Weights of a small mixture-of-experts language model, trained from scratch on English Wikipedia: vocabulary 16384, 64 experts in each of 9 layers.
Below are experts of layer 2 (counted from 0) of a mixture-of-experts language model. Rows are named router (the router's row for the expert), up (a neuron's input weights, with its number), down (a neuron's output weights, with its number) and show model dimensions 0-191. Each number is 500 + 40 x the weight over its row's rms, rounded and kept within 0 to 999. Numbers have three digits each.
After each expert's rows: "gets" lists some tokens that make up at least twice as much of what it gets as of all text; "comes before" lists some tokens at least twice as common just after its tokens as in all text. This comes from a sample of Wikipedia text that the model never trained on. Tokens count by the router's weight.

# expert 53
router:539529527496517490416483427512466434501527445466551480481504614475482602516447533498500466497487452491524438463420478561488527487516496425498491483489477580452473491501598507476488455498492503513496503510582483528480529519571427468438499513487472510493477471521560475496466483532535498537479499437583553512481509498498516617507461454519573507568501510517528488506508500541567553500478542453476519501525501517580484526476489534564458517397515514497541482518477508594503542533467497492498446488506535488509487435486476470501496455462588493521388505495487541592461492475395524488
up0:532534583568513535401505502456473490514386487545497449526425515488412555471470529560484554573486545506557611568532529574484550500552545489530563515537520540515516555501512487429526484486504496500507486512559519471508467492481467501476494515473445454469429498503547466505427464497530469487537487442474512551486471478453520443540468480543484492497453480499468570556491524544519544450518452476438465493497430496457479450443504505493488481433476516562568466468554538477527481462521455516415493509501570559458538496512542532421459403491457486496452518495464481453491524492556515525
down0:519456449497405518562471555548481564400492479532504609429534522514560484508487524491554555527493502450523439448516503476536486441417510496573446497536410520517529495533506473522537500475496483484490537544499533584547476451463483508536414463482481544471514478520423470532532527534521551556491473491539528458600522567455539483477554449487520550498530448418517464522539473467437469534507539482478524467500481442475515479585488524544544449513498451491446521518549491453443498525492522450590486472507497449496477544493486502467482575528515417515501453526570511545442482475507494516
gets: " of", " for", " to", " and", " on", " in"
comes before: " the", " a", " his", " its", " their", " this"

# expert 46
router:495548574492519557481507491533497494550504472492496508465544484520427497488438520578420481414479449505502527453483431539463599480548425519536477440468474493457529501515540442452542524507487494482524410551494491489510533481567525465542501525510475457590551500432568498522416478513512459412493487528500456527512464472555602512510482479493550493533513512528544493490557497495482529500448469453433534460492561583574506559515504469499486564460501574446507507487457522494530469551543449604491542521468544492505503517491454477407486523518473478505504518487470404511425483473464533480
up0:482572579519399525581480479599564585429519461528505483466507464493467468521459550490469407482528527548521544495533474478451560460498497576530478498515494533534484483470553482396458483512482491476456524499494466445529461479519538478511487529554472569484499551459455410509445481425519491474476499519507494486516528501547539401496530406467454541436573465497532500459575445480534480496477538522447527509479564486529516538487509505441497475491459522492576465544498524446520476492494485597496494521471471497468521607513466539503457530494497554447485463510531493477553460545464525548
down0:501397431549567501504486436475486428443386544443479469533521485482564507500529429444471552497531523436487472499461488488558470515470569402478526490559513568508477470492482546521514449556588570476458472484521534544511525512508486530526497493513542559532473469532508568477579477549531484494518450528524481512469492563448436467568539526486544434536492453469515480493484560525437549495567457469514462494531522474469498440534482509550576512496455520555450527472489468537518488475516503432455462433525454517508503443504521542525422427458549504506503515542537475572478553512505460494
gets: "18", "19", "20", "00", "us", " States"
comes before: ",", " |", "\n", "–", ".", " ("

# expert 6
router:537493466495472523439523443548501478513539494503522505472526570489512461530427554477495463488470484510525473468485469489498524500575404379520520500474465543482615499498591512484490485491518517492442460557485486480524502416542525523522531511554497507484487555480495505516452527546503513497432435448582575495497473496533512537492492505524493547535515546540500451525529423569555603508525517524435489461533514536548483475522476434567478507469581459472528484496467542565518498478460483506463476497473539421516405432471479448468509485429501492522466504446545473557523495495359518513
up0:530495561547502572526536500533534525444570457516492536507529405535485497496495452441517482519420471472468530486479550503517467585542482477547436548452512539481550506498543449549565492585518452452466511454480523492502472568468495528547568504515516570457491434482484514495468457535492519553452446463486457539455488541482531511500561509479529397437437490550592431451475540486467493459557481493484494510496573523565500458548429514483491506576533433491488518467491469521476517489493540514424562478468507548558492440466433481508541462508526467512598480515555477458560508475438498519
down0:622441482525458437471491500435461449488457496504594523598412501512518496513526481468472516568517476494442500525471496475457483472409601462480506494533425519506475457475455503503482507440470503530533467453465463473437478536556515466492439520475529489513533531518519468493485567514514427489502539502507493528448543454418468533577556561423555594458504489434431520497510516489544495493468522478492538486539544503526523499547556466511503410487513464487523485482540529528509537482510527508490454509550594512484470508514526560492498528523483503482497587475494562581455527465593526454
gets: " to", " the", ",", ";", " and", " |"
comes before: " ", " the", " be", " first", " have", " United"

# expert 24
router:561502555478475499517529506517490480524518383484551502492529510497501598484463494514486447487454493459529473524425522487535565468517468469486509495450435513480496486459589519534566548489500535421482411530508427582523544395535416511439492501579475498489445532494503536484491533532446486523434495444571524491485469495517523515490540501505461501551476514581483518521526474568542577578511529505507487410543487486518462481553515454528514515506525522416538495522447492490499506522414485465497461545519493505516479522511483482473618521496480474490515480485552416591436490502422536502
up0:481492519455458495483536512509490501496538453405475513589441474446483470504500481513506534497531525542562544495531558487552514421444523600459479503539477482493526477525479504513517439512456528488448506482505515450422482435534515467542521515502500558505551506417476476465533515427534456550523496445504450513432551499464564388503484520482425460537464505451475574553553476493511408523454495514474469554503521491518474506533513528450498514501539535518610409484567523520494490476492530521548547527509533519468522534532559511508486505530610452427470415547536562455442518545514479484
down0:550503546446489519496511449541484488516537524531481528563439439440441445531574524548473475594561517461523466448498544457524552449509465536484437482439491548502442496531434523506542573568479538443421506514437502444476492508468513520483536487463449567453505448480473484450460506555565475509474468505547522566511549555524557465526524516487369534513516500477415517443502487551471474517461487497433515527566482445484469500481524527535475476527495505536547518438495532464485465515485570507522563493525480527452448568496524537467459482527531539516505436575525593476484461483508425519
gets: ",", "),", " and", " (", ";", "\","
comes before: " and", " ", " which", " but", " he", "00"

# expert 7
router:500505485451502525499526502547500491510519401485563453500571569533519477496456511483494493493505483501501532499453472470482490477529381483574496481496505557512547540504627499487503509545473422497430491530474495509492511438506527484535532502531389450485484550558533499534482510510467546417418463532648532532526473480501485515535469499531485506507524494508510514501550423461465539601508460519439493452512547529505492472486511495524491494492531511391520512499470504606505483467487468487514499482454550513529427448478523468499544529508442473492429498524498471540408462465386530487
up0:432524543471503480485408513506449425475474525562532577456560537573414510470473570533493500515416490503533511536464503538564465451500541553525473489491523499490488449477481453479505533477543537515462606464506535572494561504530514514470539440454540473525569538528508505555473446566516449525566520560516499499504441468508505455554517494494518496495494494497486434508488505539377531443542513489463501453542417528553508501584540485561506499541491472501484514441444439507529466518506534544482574510419455475517486446500451501519469560499444517522541475556460442522498406536491490506
down0:419549542496469505493413530491480526443477563574459585564481420522434526502466559451555488464471509509491547464472492513475474492440548526503497506437531476526450448451452519492543552434460525530496536476478554522515583525491529504473505526490509461478479573560496534569476500588481513451507490478502482491466473510482441502546492547477545490533496451484504520562501410522458426478534541519480471539493403477551493502547451548447520457521492507546482505485522533483473518515454564626498448499387569513520547513506483545531509553436431500551538461540478476476537513473474467475
gets: " |\n", "\n", " |", "-", ":", ";"
comes before: "|", "-", " ", "|---|---|---|---|\n", "|---|---|---|---|---|\n", "The"

# expert 37
router:555553512489507516498505442533493454496568454518547495476542514540449508492445439456484408492490515464532500532536422513587531468510507445504491511469480497495566504434560491515550522512519509476544480521523458502516500414618468468469526505547497437519526525524505503503422494516557548488444488460524563456446476465512567515493491496487465457563526487569527502503520462550487621513478507488529448489520525506599473502499557461512501530387558553438505543552476520587526491463467453467518492510524484461519502511469432465463601471505481514492491535471605465590480493493451481497
up0:482486522504517506497494531469509496471504546532461462508530455496498444524482367425450511533410523506522427476461480467522518442475448495475463548511530412488535530502494449486409493498457422484486468517468474553499463521542483532511525506566472557441522471433477513505533519535503518487581480561512541522421460434528500473461498430521507575438515492558516491525499552490521479471517550505496556483551588508517537526544548567483527497544481493464407456464529484514531535504458517503526543515466389510489457521519537503581490500504610549546518449473591504522476526566469432504
down0:475499466497481568528498487514524480473446465536502484446537468478530450487520469509602468592467497548580509447537550482516491505507497540506531530590445494493512493545520456533454532502535431526499523504488586454564491514527489491562449542511455497514486521553480498470537451398430485539486525455478512489474551559581457546559465453454519491517444522483545568501469507442524475499429506488562588507448496461455439517467459498538519513568474455582487545515490446514480442530525513459494433502552448543394511494481493560443535563490542523526460513491478509399548462481476488479
gets: " in", ",", ")", " a", " on", " at"
comes before: " the", " ", " a", " which", " his", " New"

# expert 40
router:572475462484507515472501496509463465517488471458550529495505541480517505479458466481447528514465533480516477483442526424528528521517377486501415465474464584475524531439503501520508492533473448484522505539567493607520504446517492446471516483538467462491496490579546431506515495582467481523440487526561494524515508472485561531534559512517507543485524512529514477517521548463444534529493501526434505423495498503495500486557505506585485511485573493421482490506495578584521559476492498425556435539506515501545385478508515417527510438485514451500449427556543436504377475498465528468
up0:551509551439564484488428482486504479466484486539517536526550474545509484426485493509491555456457497495564529486527486530527458503505467413502510499530552491521445451566464533486486525538478554515502491517511598498473551439598512484481499467514496494579504438505489462448474498529475427511562564430480501516476524450495459490544447505500488399444554465561551527508479551519485570417526542506554510423532458558574477549470523470579417486498537515542511528433459480450534521498587438473513523479508478504485528459519536473516465511475549489479543549520488497455397494561485438445
down0:493488521514487506487566522545557528466534473471520490473491459461485504508508517468460526486490502465505514575512451509414436492554447559535529481485454457508520515529429534529540547558518487434493473503435445448505477487522493473468449523446412461483546452458499550538526485502520566496550502552484473504534473513548473542563579432525542412584504449535491459499548518543539385492520500441548486524486530532468531525493407528439480433511488585595474557468454523442479498495533453546534540483410500510535532494495521459436529525515503474571484482438451512520533593503536516526
gets: "|", "-", "==", "===", ":", ".\n\n"
comes before: " ", "-", "==", "|", "===", "See"

# expert 4
router:467562502444483531485501498547494479478501489472581501506522539463478539545461433521505476504485495474554519504364522453504449464537396506586497505460462543464539539524556476507491462477493439463508519550484468599502554459567442482536535534491409481507522503521621492491493524519562492463408488470537510531486481487506514586532502402527545554501527533479535497522533444456556467529495574460425479508492557524505498556494460539551496514510517483504516472566505515552495468489546470453526459495469576531504541441529493455480552528462510504494443484497492489543448454480400519451
up0:523573495475480452477461452458425442463507552513497531478479494463431510444486568467511499440553515550517564506466547462492587488472460483535408513502465446530487498480514552492505544486458468505573465427457487445515492524504466506499507452590490464493500499503429470482444515468431451494510583527439508510459514525496502548493526518518453543493515444487447494484521511484527535457549514511483428435468503550486406585458457481526586541472466525504621468521523479439516565515514602528535475503535513471440442512414507543551481488494502517508522536481523480499552464531586456513
down0:428574522501534511562588516416527493557503511462493484544476572538512503494531478585456486507456511448495491548491454476495433463479484533535524562520599501421498458432442509448478484497496567533542572555496509474469479491488518494479524530457497473444547485490547485564528508538485472508501517473464479562478523447483486505484512482444558440526514509516503551464538486556549473502507475495489530539470507501503579445469512541424482545490469460588422495539494417514548484502547391540501507418469567551524548484545552476502499441499565505434463507491450455484513399468478457530
gets: " |", " |\n", "\n", " was", ".\n\n", " also"
comes before: "|", "-", " ", "==", "The", "==="

# expert 44
router:545530538483522503492539506531489408521491473474504432520528516507515504500478451517479498499443494502524551478469491430467487477505403513503423498473488591504570511467559460474569562491472508480468523584506519536509523487486492426484493522504363421485531532540514481514507502563452558510444478500611445563486509467485487541512476507479532483493518503481523508523503462497448491488523560506417521434581493512496510474558521472552546525530476480396501488586466501514528510490464496442559425509443581494507462492505498452494574527538480496480481507557564426515432477460406561499
up0:442475521555490487501543487527569508450503555462458501505492485458546476478487512492552516486519529570474488422447467527482559437501476463494507438466482478540527585526519446486503438450465517448469501546496500491488532505467432485506495480486404424482575503558533446478488476532491476531491504491513523491522628493518461509447528512537523485532534424452493493464569577544465497536553545537440469468518597489535533513468523509478593474458537468415523488520482509488495475545512484526585490523481476497476458499425496486489507535541549544508554456553498538537489425417401577575
down0:539528500527518516495486438405481487599450502497499468477502497485450506538473450524457503548439504419519466563483545498572527526494492523514447538536521557412468402517467560547497578488513502549519450479496515545534469553569539437528456524463517507528441488436461528453516537525463497536507527436511445374502447549491498511520510548479492580471511502542519493541477521524527526499451474494562491542482399470488468454534481491483498451503485485626462485505470499497544517466530563490459477537511495481518525457552541505524501454454508410537519523442515430483515559556577470491
gets: "\n", " |\n", ".\n\n", " (", "\n\n", ")\n"
comes before: "-", "|", "==", "===", "The", "In"

# expert 1
router:509499461499494513476548472559474488489519459438547507499537461521536524456498511524444460489481467459509570510443455456508482467547423459467476487457456483494605547536535486570463520499483471464507542580455481571512507458491492403457482523546446442513498453491511443503525495562466572476432500498619467508461521484506515508511505486532491522534527507511506528486512475451460558491508513498424512386491525546531497555486535474544591508525625503463509491521499571539502490518539447436468478526388535491504475548513465482492589527499475495469473525496542485532478492484375562513
up0:553515489546428498509541536546565410488614521464516449468494461479535483478455475537514542515466420592511552492443535504451503550488515479494568557520565509457545474510539564494392506505473530495495474523540470487510473498498458492467514480560502488533519465433511488478534531473552465476498528477457544520423556493502501501522432515474440518510462523473476557422467542535527506558462528546557548507507542530463472446461494524535495521532495524463526478519593514489533467464565437467465470510520505416538518534466514540512555497559504482475489448476469404484534553499361557532
down0:531474420508482430502522428518500408464543489520500503489514444482439554493530464544490451490456551477514519510453544503566413556503507456449477474399519474492526502506479522532487498552483505504522512503457508501532462485471463549478535506495512563582500471499472465489538547559503528456520572391441517491475537428445517511418549550521470487441469522547471474509462489519492466484437539448507465532498483527509408553467508455542553547439560540487528479509527579512508559479550459522508498642546489465568492552494485570475527488570496431545490442511484501496489555533493539489
gets: ".", " |", ".\n\n", ").", "\".", "\n"
comes before: " The", " He", " In", " It", "-", " This"

# expert 63
router:449616555547605539465541455522492482525506459480485521418554465512423514491449570532440480367487449487541482485488458522479531473556467477507528499468437514454499477460534507462525489546477550498499453526543502518483539490519504473498570503560504471539491469465507460508472479534541503411484498499526447470551415490504538574512479453512588503577559538560549477509538504491530492518451474495468440452470574570522477480466499498502483568487494552470525543523434494563569465554469443572519509489484522488526465512490421473462535504539461474566478516462520416508456480504488518493
up0:507552499529483497496574419532611534520515464539519539453585519437483548488480567412514493468527472424492524429528534501562517553494516493540531474536436473538528520499483503553612453425518487519516497494545543575564462546499505509434517500531503490573479524470499506446487431495549469491472537550567504506569502493461452585518493461483465461450597556465527466512550408487496485507517538457500469492427534474543466463501510492480517449490449508502488486401550536524441498519435467488432523494474515513490425521486463488475443476496566515505456531519478518509486540529443458512
down0:550468546507566465519503539440449443525515506467507500523403417532459470459525473521504503540512503498501562570479469515467383455462439500452475510482542493468475448506500535496455534528501501517551467505436535476449480453424484492512475489432513434507523499512479513550548547514474521533495499474456517491478568525507487420479495551521507514497425433529466486463467590508434535510473556547465536460547472544495518496490501528498522557483530532519520514651522502451485523459574522519534520537531530512468549453522548565543515510481395527479608490491483474451553409487541526529
gets: "s", "es", "ed", "y", "12", "16"
comes before: " |", ",", "–", ".", ")", ")\n"

# expert 26
router:464523509450544499447549463532447484500513483443489450456516629450524536477492562497473413478499532521506507487529425467500499501564465405484474502462497507481506496461576500536508472465512534528510469517530479493504500482585470437435485496490436506519479516483471482490336505541531501498513485519570501501473497487492497538541476483518519534621492512509500481478582485541591568514512526517500476480555535530527432446498499543516463559463497492484549459510493495577486497480426488485526499582535484446553456410459477481471521423501552516499412531518512510606485483494456532504
up0:483488530473435513474512504553470527398486432593461466441511423495481465497534499457467522475476517462412528438508477498406512501484484507531436489585471446449420490422560460488464465503477477460412562556500538458541487546526487507548460536422491593450530498543543462505500565471483503493535507518473512447543539514429536502479579478539546508505507529528454453541557480517503484545528598464541473520507520498506453420566468567524500491522517422524488482492483543586528493505504508520477530519526502512513523545492477498528572546528519476443439467471496495555436490467500465464
down0:471529533516513485483424486510475492607563534355544495538461484496603492498524470458485425495515506511488520512542518553494494473548526437424511504430478521548538536483558534494469539490506534463566466501542456489484554516422462501484541530600550481506472504477491507472518497485513543567459518511557487544480522466527452522520410557478449553490515516491476575454440488563535519454438474485524495411458553479508551526500526476444467601516532530537446524453489527444513482507473498516519514523473443506510561495501524538496450424403484476456491461501552490468574454481492502512
gets: " and", " of", " at", " to", " or", " with"
comes before: " the", " a", " his", " its", " an", " other"

# expert 61
router:493554548488539536480474509516458534503541498464555464481504509475446534512430502553472363460458490478552478484507456523492524460576426446504534520435492429469579471536538474517509528528464552483453442517484413515491546376511451513437533491566514438525517487435513538528439490482564474547421467513531496521513463504484543495512465506543458509533570537584517527480555493444651558546487457489523513438489558529507489514520583511522475521500538552504572492531450502489518492535463482457467519517481524495511471494506458456466543494501468491481484502466550440527481437479473532516
up0:512481545508511511540500524556461528467438471495519506522585516547498432519537511495491447521585494613443515501507520464584570516535501523510440550505539524455485461603456470522520452507494494496421439490481518512454472507479444484470451532460552509507495502479507496556598425448488465498452500456471503536483585522463471509504496475459451513464470544432549497458459524454471514538536466478441470515469526495493588608498451540496545542458491414469584467496473499559498569510522544448455502540476514468519501503418570499535457489550555527546483562518453522493511484576506478503
down0:508503533479605478459500535462482549453464523532497478486477458492520535469485524559516517530447396524400548519544503515479500525507538469484602511513488476436499475429545498470526508510527508480511503499599441436502542467539495480499526417595517477512520493453503530501499516476509467471483529485490534414469457455439506506507534539543531494534428522596533480482550499490585499451453518476544423475452555458495413465521528449525544537516560473498483554418545534487553503453547436510515437471528558555532490536459459454513468497458524482464461527426584500481530534499562506516
gets: ",", " ", " October", ")", " January", " November"
comes before: " ", "20", "19", " and", "1", "18"

# expert 57
router:544499471453515511478514485535439429518480498486505460468507588512430516482426471477503464493477516487511509462509460541557521482528484455473432450485451493498524524447566489504514448513500496552530566535527503500457558484533473401507500482530449521488496462555535485526483537514535568482484473488579599497469520499481526628514516487523533471497572571519549498529521424501559541502530518493465410527543527476559456489526543472569478504448534479494496544498493569550517541433454485511510411494484542478543489469473519474493500437447487505535380494494566505569508492477360522467
up0:513556541515480526482537484491487447517509522515482534502445515536463468546532410574468519534559455550425497545529519485500450484491502502507517428570482470486517519511534500511446569489575538485556486513555544579450567455471521502586532565511510528519474484421435459472517544514517493476524529514488513551463416519507491496428469467453564455495478597499543487520467425543482453452507503494462497475460499523464493559473404454503410558441501510522494504552502537444473439461511553473482449550483443454492541544471559510470468449446513541541445467502518467403547559504534541509
down0:543461484550502467449478573521518464536513534486446551521550423505499556470454595461467485530498489507528456520530495484491498469504523519524485552465541562525546494603468501526527477456497477549564442493486490439514433550529525557497477535528545503483523454550479542545476492483499532537448525487431510438469566541446497487451509453504438495527477445470493462477447535474513517517566515493483503478509410479511475456495546409496565442555554476455505414412528459490551582497516536503529484430526534520520531463522389460550531512546394535468501554477508545556550516494516448510
gets: " to", " a", " of", " in", " for", " by"
comes before: " the", " a", " his", " be", " its", " their"

# expert 3
router:539569497489491495479475445511437440509546469465524490489533573491395504503465452468492451497511490516530478501465426568510510508511484493513445520481466581497509476517578496480550482465467540499504535525556483528519538514581438428415533507485477479508467450524561469519477486513559515543405513437590581521480494487521504620534485459519503511570517476509514499493535518565551563479494551473521460502504513503563498552482547536543470536434513511506512482526495494612521532461433464449567456488528478495517529436497482497472526423517552488479391511529498504594489476494428528457
up0:484444469450544561476451491499499470488490442567477520511425475487462483499517551547467475451418497520452513502526551522442512527526449548534443468492503472500474442522451497492512487519512561499456501461563497399478503499501476507496474480556551447516390534531489455454433464451502463493542526549510515518475514547468566509419586581483463586508504540497406513493477514523535471467516486461454441502455527499545534532537491510583496573461534506563527515449506553503534601532486411444530570532495476479442524509476521555500462555549501499530516511559477529542456530509552442447
down0:494552463540465438502489484507597543556556540477459558534453510493492497485525437496556554525528471501534479528497448509420465502449564464485458517507462508532513558555454474532502533519443439516508537521454561537532545523566470541475439552467533578456516536563486462511586518482499512579468423501459469532460489445468456520666485463480421482449439496534516530491546502453485523521490465543526468514506508515462520536440526477484503489501446470403507538400545486509430527487450511496466492500515476501577543460551532523509514497484521491503517514425466458489543524477517443521
gets: " in", " of", " by", " on", " to", " from"
comes before: " the", " a", " his", " an", " its", " this"

# expert 62
router:574533486415530505472540469516519478503509515466512482492542649462499544478465527481511438479503491495539526469455421544549528482543451454521511497429478469492511484503605481543527474489508520480483527487515438594488527480544445416416493481477442499491492544428502515490438505540563480519434429520562562510460467478507510577540523455512521543556484486554492497516562504568522537593514498502458497483557528532526491498511493568541467519497514496487543488499452490537473449500458477537488498582528546481530439420455501481478484501515524503498399519454498503544465508476378554475
up0:492478504534540501541489497455572507537550471499528551486569525512485477512479515532478520521527529453536521448471523484532476476487429505523506517496548517538504447548493495446481497510572505488479456618420456390559480492514486476525507470476420523530535529448494435546560484515490450492489581480573505555538528493459515470510555449437506513530501403490499570464551413524483431477489460422532514477490415598531559490577487595457523474482450515456498529474519474504546486492511480521529498520505508432497501463535413523503536523517504473514462457481565514415465563573458517523
down0:459481518462490533541496447540498473497442509516463467527463533469474395553452471449481490485473558532509507483554500467499530468480529485533443409543478480541469498473518483560496464518455489552556485458579521590538552526528545533469485525478522485544458517577488537460448531500518536520522419589491458504537488451519436402528466547517523510449512610536476486536540460424467482505499495558519501552524572471450453499494492499577484544497494460487492431501515554591492515544509475443513481530491558532440554493502549514481410486470384519436506470536442507539493495464530512470
gets: " and", ",", " is", " was", " from", " or"
comes before: " the", " a", " an", " been", " not", " also"

# expert 42
router:540533622464528512508557484504455490534483520466478500484511547478468623410481492535486436430404498495509465455556438526509474461519440490527502503462506497457602486551528451440557514491481529477421453551509526488479485493495543461550531541579455452545509437464564447530429589540469587484455508444527517519517501451532530515526499459502492508530530559553522500471526474473515459572484440512440516507538544506509491482466466489518536503516492520434546497543436481515571531501510455544540504534462507498545495471457430444461505501536492454446476493512564451573465502484490552506
up0:569490502474486496483503446527518522488554434494544482462496529541511516471614469513529536506488585511543451490532530493514577500535522490411538514452551508514511546498407554485506574497467526501462507505495485439406470515526515462534496487531471484517448507452428511490508483555508507459558475468477532455418558502443462490522568554559443597480485478534494495524482504549534436484533540465506541510472525520441545514471544520460501502504461445500475561551567531479435440526554467478575479472525542446584447560492442543490500487551488391424487495489481554561481529471491516453
down0:458539498487503530515504521449541513507461535515517469513441527535640563479564486494483577494537548538458510475430422517534546474476517490450495480461546506498542509465478477477486540491583563471492447473534496421480472507472447583526525469509491522475534494443476569511504453432500539540499487483450485437399524520531541478530459544496460496500435581435545497595571556560501505514468492528482479501481498497523524602466476536455548537508467453443476484483600455531461468421492532528533411515436483484493456476445522494514477520512510498503511552516456471484564487465479565521
gets: " ", " (", " \"", "(", " '", " C"
comes before: "19", "20", "1", "18", "2", "3"

# expert 18
router:424546581484585537443490424494477512582521476460489523499538536469476495498439567560477491401442541438522503477514556497493540487498531507493543491450460460484480485435485479509521534476518545453515524522507461536472515492564529430511568539455476494566499475481539513500433482518570494466542490478518473550517420461538544567552541491512601485545584513504581587521538517515556458490496485472479453511456535598511497499482494477516511548499491561433565492554511466505574473494487456492553487494448574477516493449495416490478505433480556443498468506470516445481471471456464525471
up0:531481406497542476490569459542577472434506455493541495610433507430490522516497472464499503503484567533515479546490501485575556554500497496491480521467518481478521507552492519498462510424508444496484545542527488564443452468529559478533454614491472512528519501489525528412485509512578496496465569462484503548466410515456527444573509492512443408464509466439495563485514542480486499442538533543473518519488457530462525464521545430515564451521466500457558581559546464522530534447455519469502484468514521435531549430518538535529449443485536488545497513529504515516449501422466517474
down0:514489456502464462486457534510495543469472545517516499404501510522407436492468473498467448523498521540501443579474515502492505515593482504430559548495494456470518565511455497460497507534509530521497457507532465477455476510549602535514501465483487522476484506478568483452575498475468511436492520473524505504458482527473472534572538514482577487464462545440470484501493486527495596478490488554562442483551468505466457462485503433490499554536470527566507463464433436514520476456578583475439582513555488507514455373466477510481513568489484470471553530511519499489578557588561443530
gets: "0", "19", "10", "18", "12", "6"
comes before: " |", ".", "–", ";", "0", "%"

# expert 35
router:530504508482516522486508461522490506521537433466535517503509545485537513472458494510451441475480461485538485507392493414523501501579429463509486485471451531501532513511517509515488518504503512422456533531507439622534494390506457461452497527504450498483459527550498475475523525563414530473432447494600549509523483468505485500545579485588518580495490508542519516507526461464490572522497477523482531484481486523493482486490513507567536505479641515462514501472467569588506469489410477466494522534474516427513389499494496430503545503450495488476488465495541506518438511505398555494
up0:503465480506563545501468489539528482508486493460505506551518397483514506503550459516428491499467542501474507569549430484502510469596494461529468528479535488454533492550474601454542529502498609504539463489502526457540526493471429474572529509443464515530510479571497479490486480518582483462499499501420512477495501471505408484476452496442519456500472512539491406455473575486536420463496504458455435471536534562528566482513419542579488539505519490475443537495572533503562497496472426424536501455510507504513547574498530441449498471467522449527522525535485466563522526487573480566
down0:511492493556508508493488503541506432556459559518483527476512457608537445484579477532517479507516478491473501476475501514485510496452545515545447480560582409467486437471556495456577457512565488480494477485511583477489495517511520438501529422522550482488523530493492451508520448479569486516474528503530489507533615560536481458511403503545533503520539484448551556512444546417489444499515482495559498498519472535520551469544596498458482551530505415499536486463412453480455507435490497472449514540536494438517473502508442551477467474573544470523492468439472496508561496486473397546
gets: " |", ";", ".", " and", " –", ","
comes before: " ", " The", " —", " A", " \"", " L"

# expert 55
router:488481488482493507486486367554459474495537454503536457476500564472518460519431534506475427515435527492505453464431527496482484530577431469484484441520446616478595553472502499479457577495495413483494495550517468526508498391543501444442520486539469506519541597530520487523487513510544481506517487508490535462528481521547530510501521508474467548511502501507507474554524450507516562512491510511455488510516534514538432463499499498549508524449627486509527463525471528650533510519498483481534467484472570475523470469459472425448464465459528462473528477540539521554511463457407505507
up0:512508473503494467472579497496555472484484495547502440464548544413560494396422492518464488477461541484495472529463466488476511518507529511538484507518541484500495497467425542463481469478489480534481517568518444496509494504541541515454439474509528557457424468439416544470431565559436508549459492501497495430574463516447434486461493581492494516601536520535479619606529553568519484612531514530513515577469412510484479548474461477475509514521458487451541467512504482479506516493561536506513533481511549473476471487477492475497546557527521430487525450561507476513549459502543481502
down0:485516539464523586576479478467469452486508538524454549440483523521519509541631502456509548536557469494489510446507531549482485499516455497479508504512517485477506517441556483487491536484504465471520550549504518477547510521476465472566554560530439563504500516489535442502555454483577499460579461544517469507479530571571551503517435469430535528451532485468511473450450475485481514428451553439372480514504538525503586484465530510506449539535483503588471499508477415495495433496512437491436504457485500473509540433462435446484452520516537551565484489482431568496466511480482537558
gets: " |", " the", " The", " a", "The", ";"
comes before: " ", " —", " first", " United", " +", " \""

# expert 8
router:413546572529625503477536492500485477530539463463504482425549540486441580469440528523476464396474454463523505484472485561476527474575467487487519477489467498437527540433514455484493497510502529517494502501506480505479561466515488463537555489506500470582491461437522502512388530502563528507515460492541450511522434476552554487511493491506562497558564596504565496526505474513547488545483445450488464442500559577507436476488476486506501535497480590462524507536438481577570490528509481544501533512492541495544400500509457458453472474550484452522461556481531426491526477459455490482
up0:490485529475536501543515485454500505493581503475485434492596455525503496553490473517528470562518476479490553506486541509505550459515613529493480524537482436565521537524528468570477534484446449470480553531482489494426556500529581521492468567508444497516527457443486497439541474452496454453517526450527542475527442479561508501535393421510404490455556549495529503496517520496544557499588485489557487479470548535524455470507489508483417499528532477416562506480548449511507453453450430453494543483484418470582554485478435533486489540491507513488508550536462524473511442464556528444
down0:456511556516496424497539493516513475448485458458499465438583526457473481555528503442463515495500547484464452523495508540450542483518574538506517484537447496584487489541425470505550515479449505458521516501502479499507537454544511525495420551498401535398543472488458486472585477498517490496441492518523509548526527473540504548556518398479385502392529527496526505547570533531514575467539502505473514506471490527527494505490503629527496531536463430473570514458519496520506509519461461531385523518462430478489532511526487530513529478544556520473513531434516464495540470519536435460
gets: "0", "20", "2", "3", "1", "5"
comes before: " |", ".", "–", "%", ")", " |\n"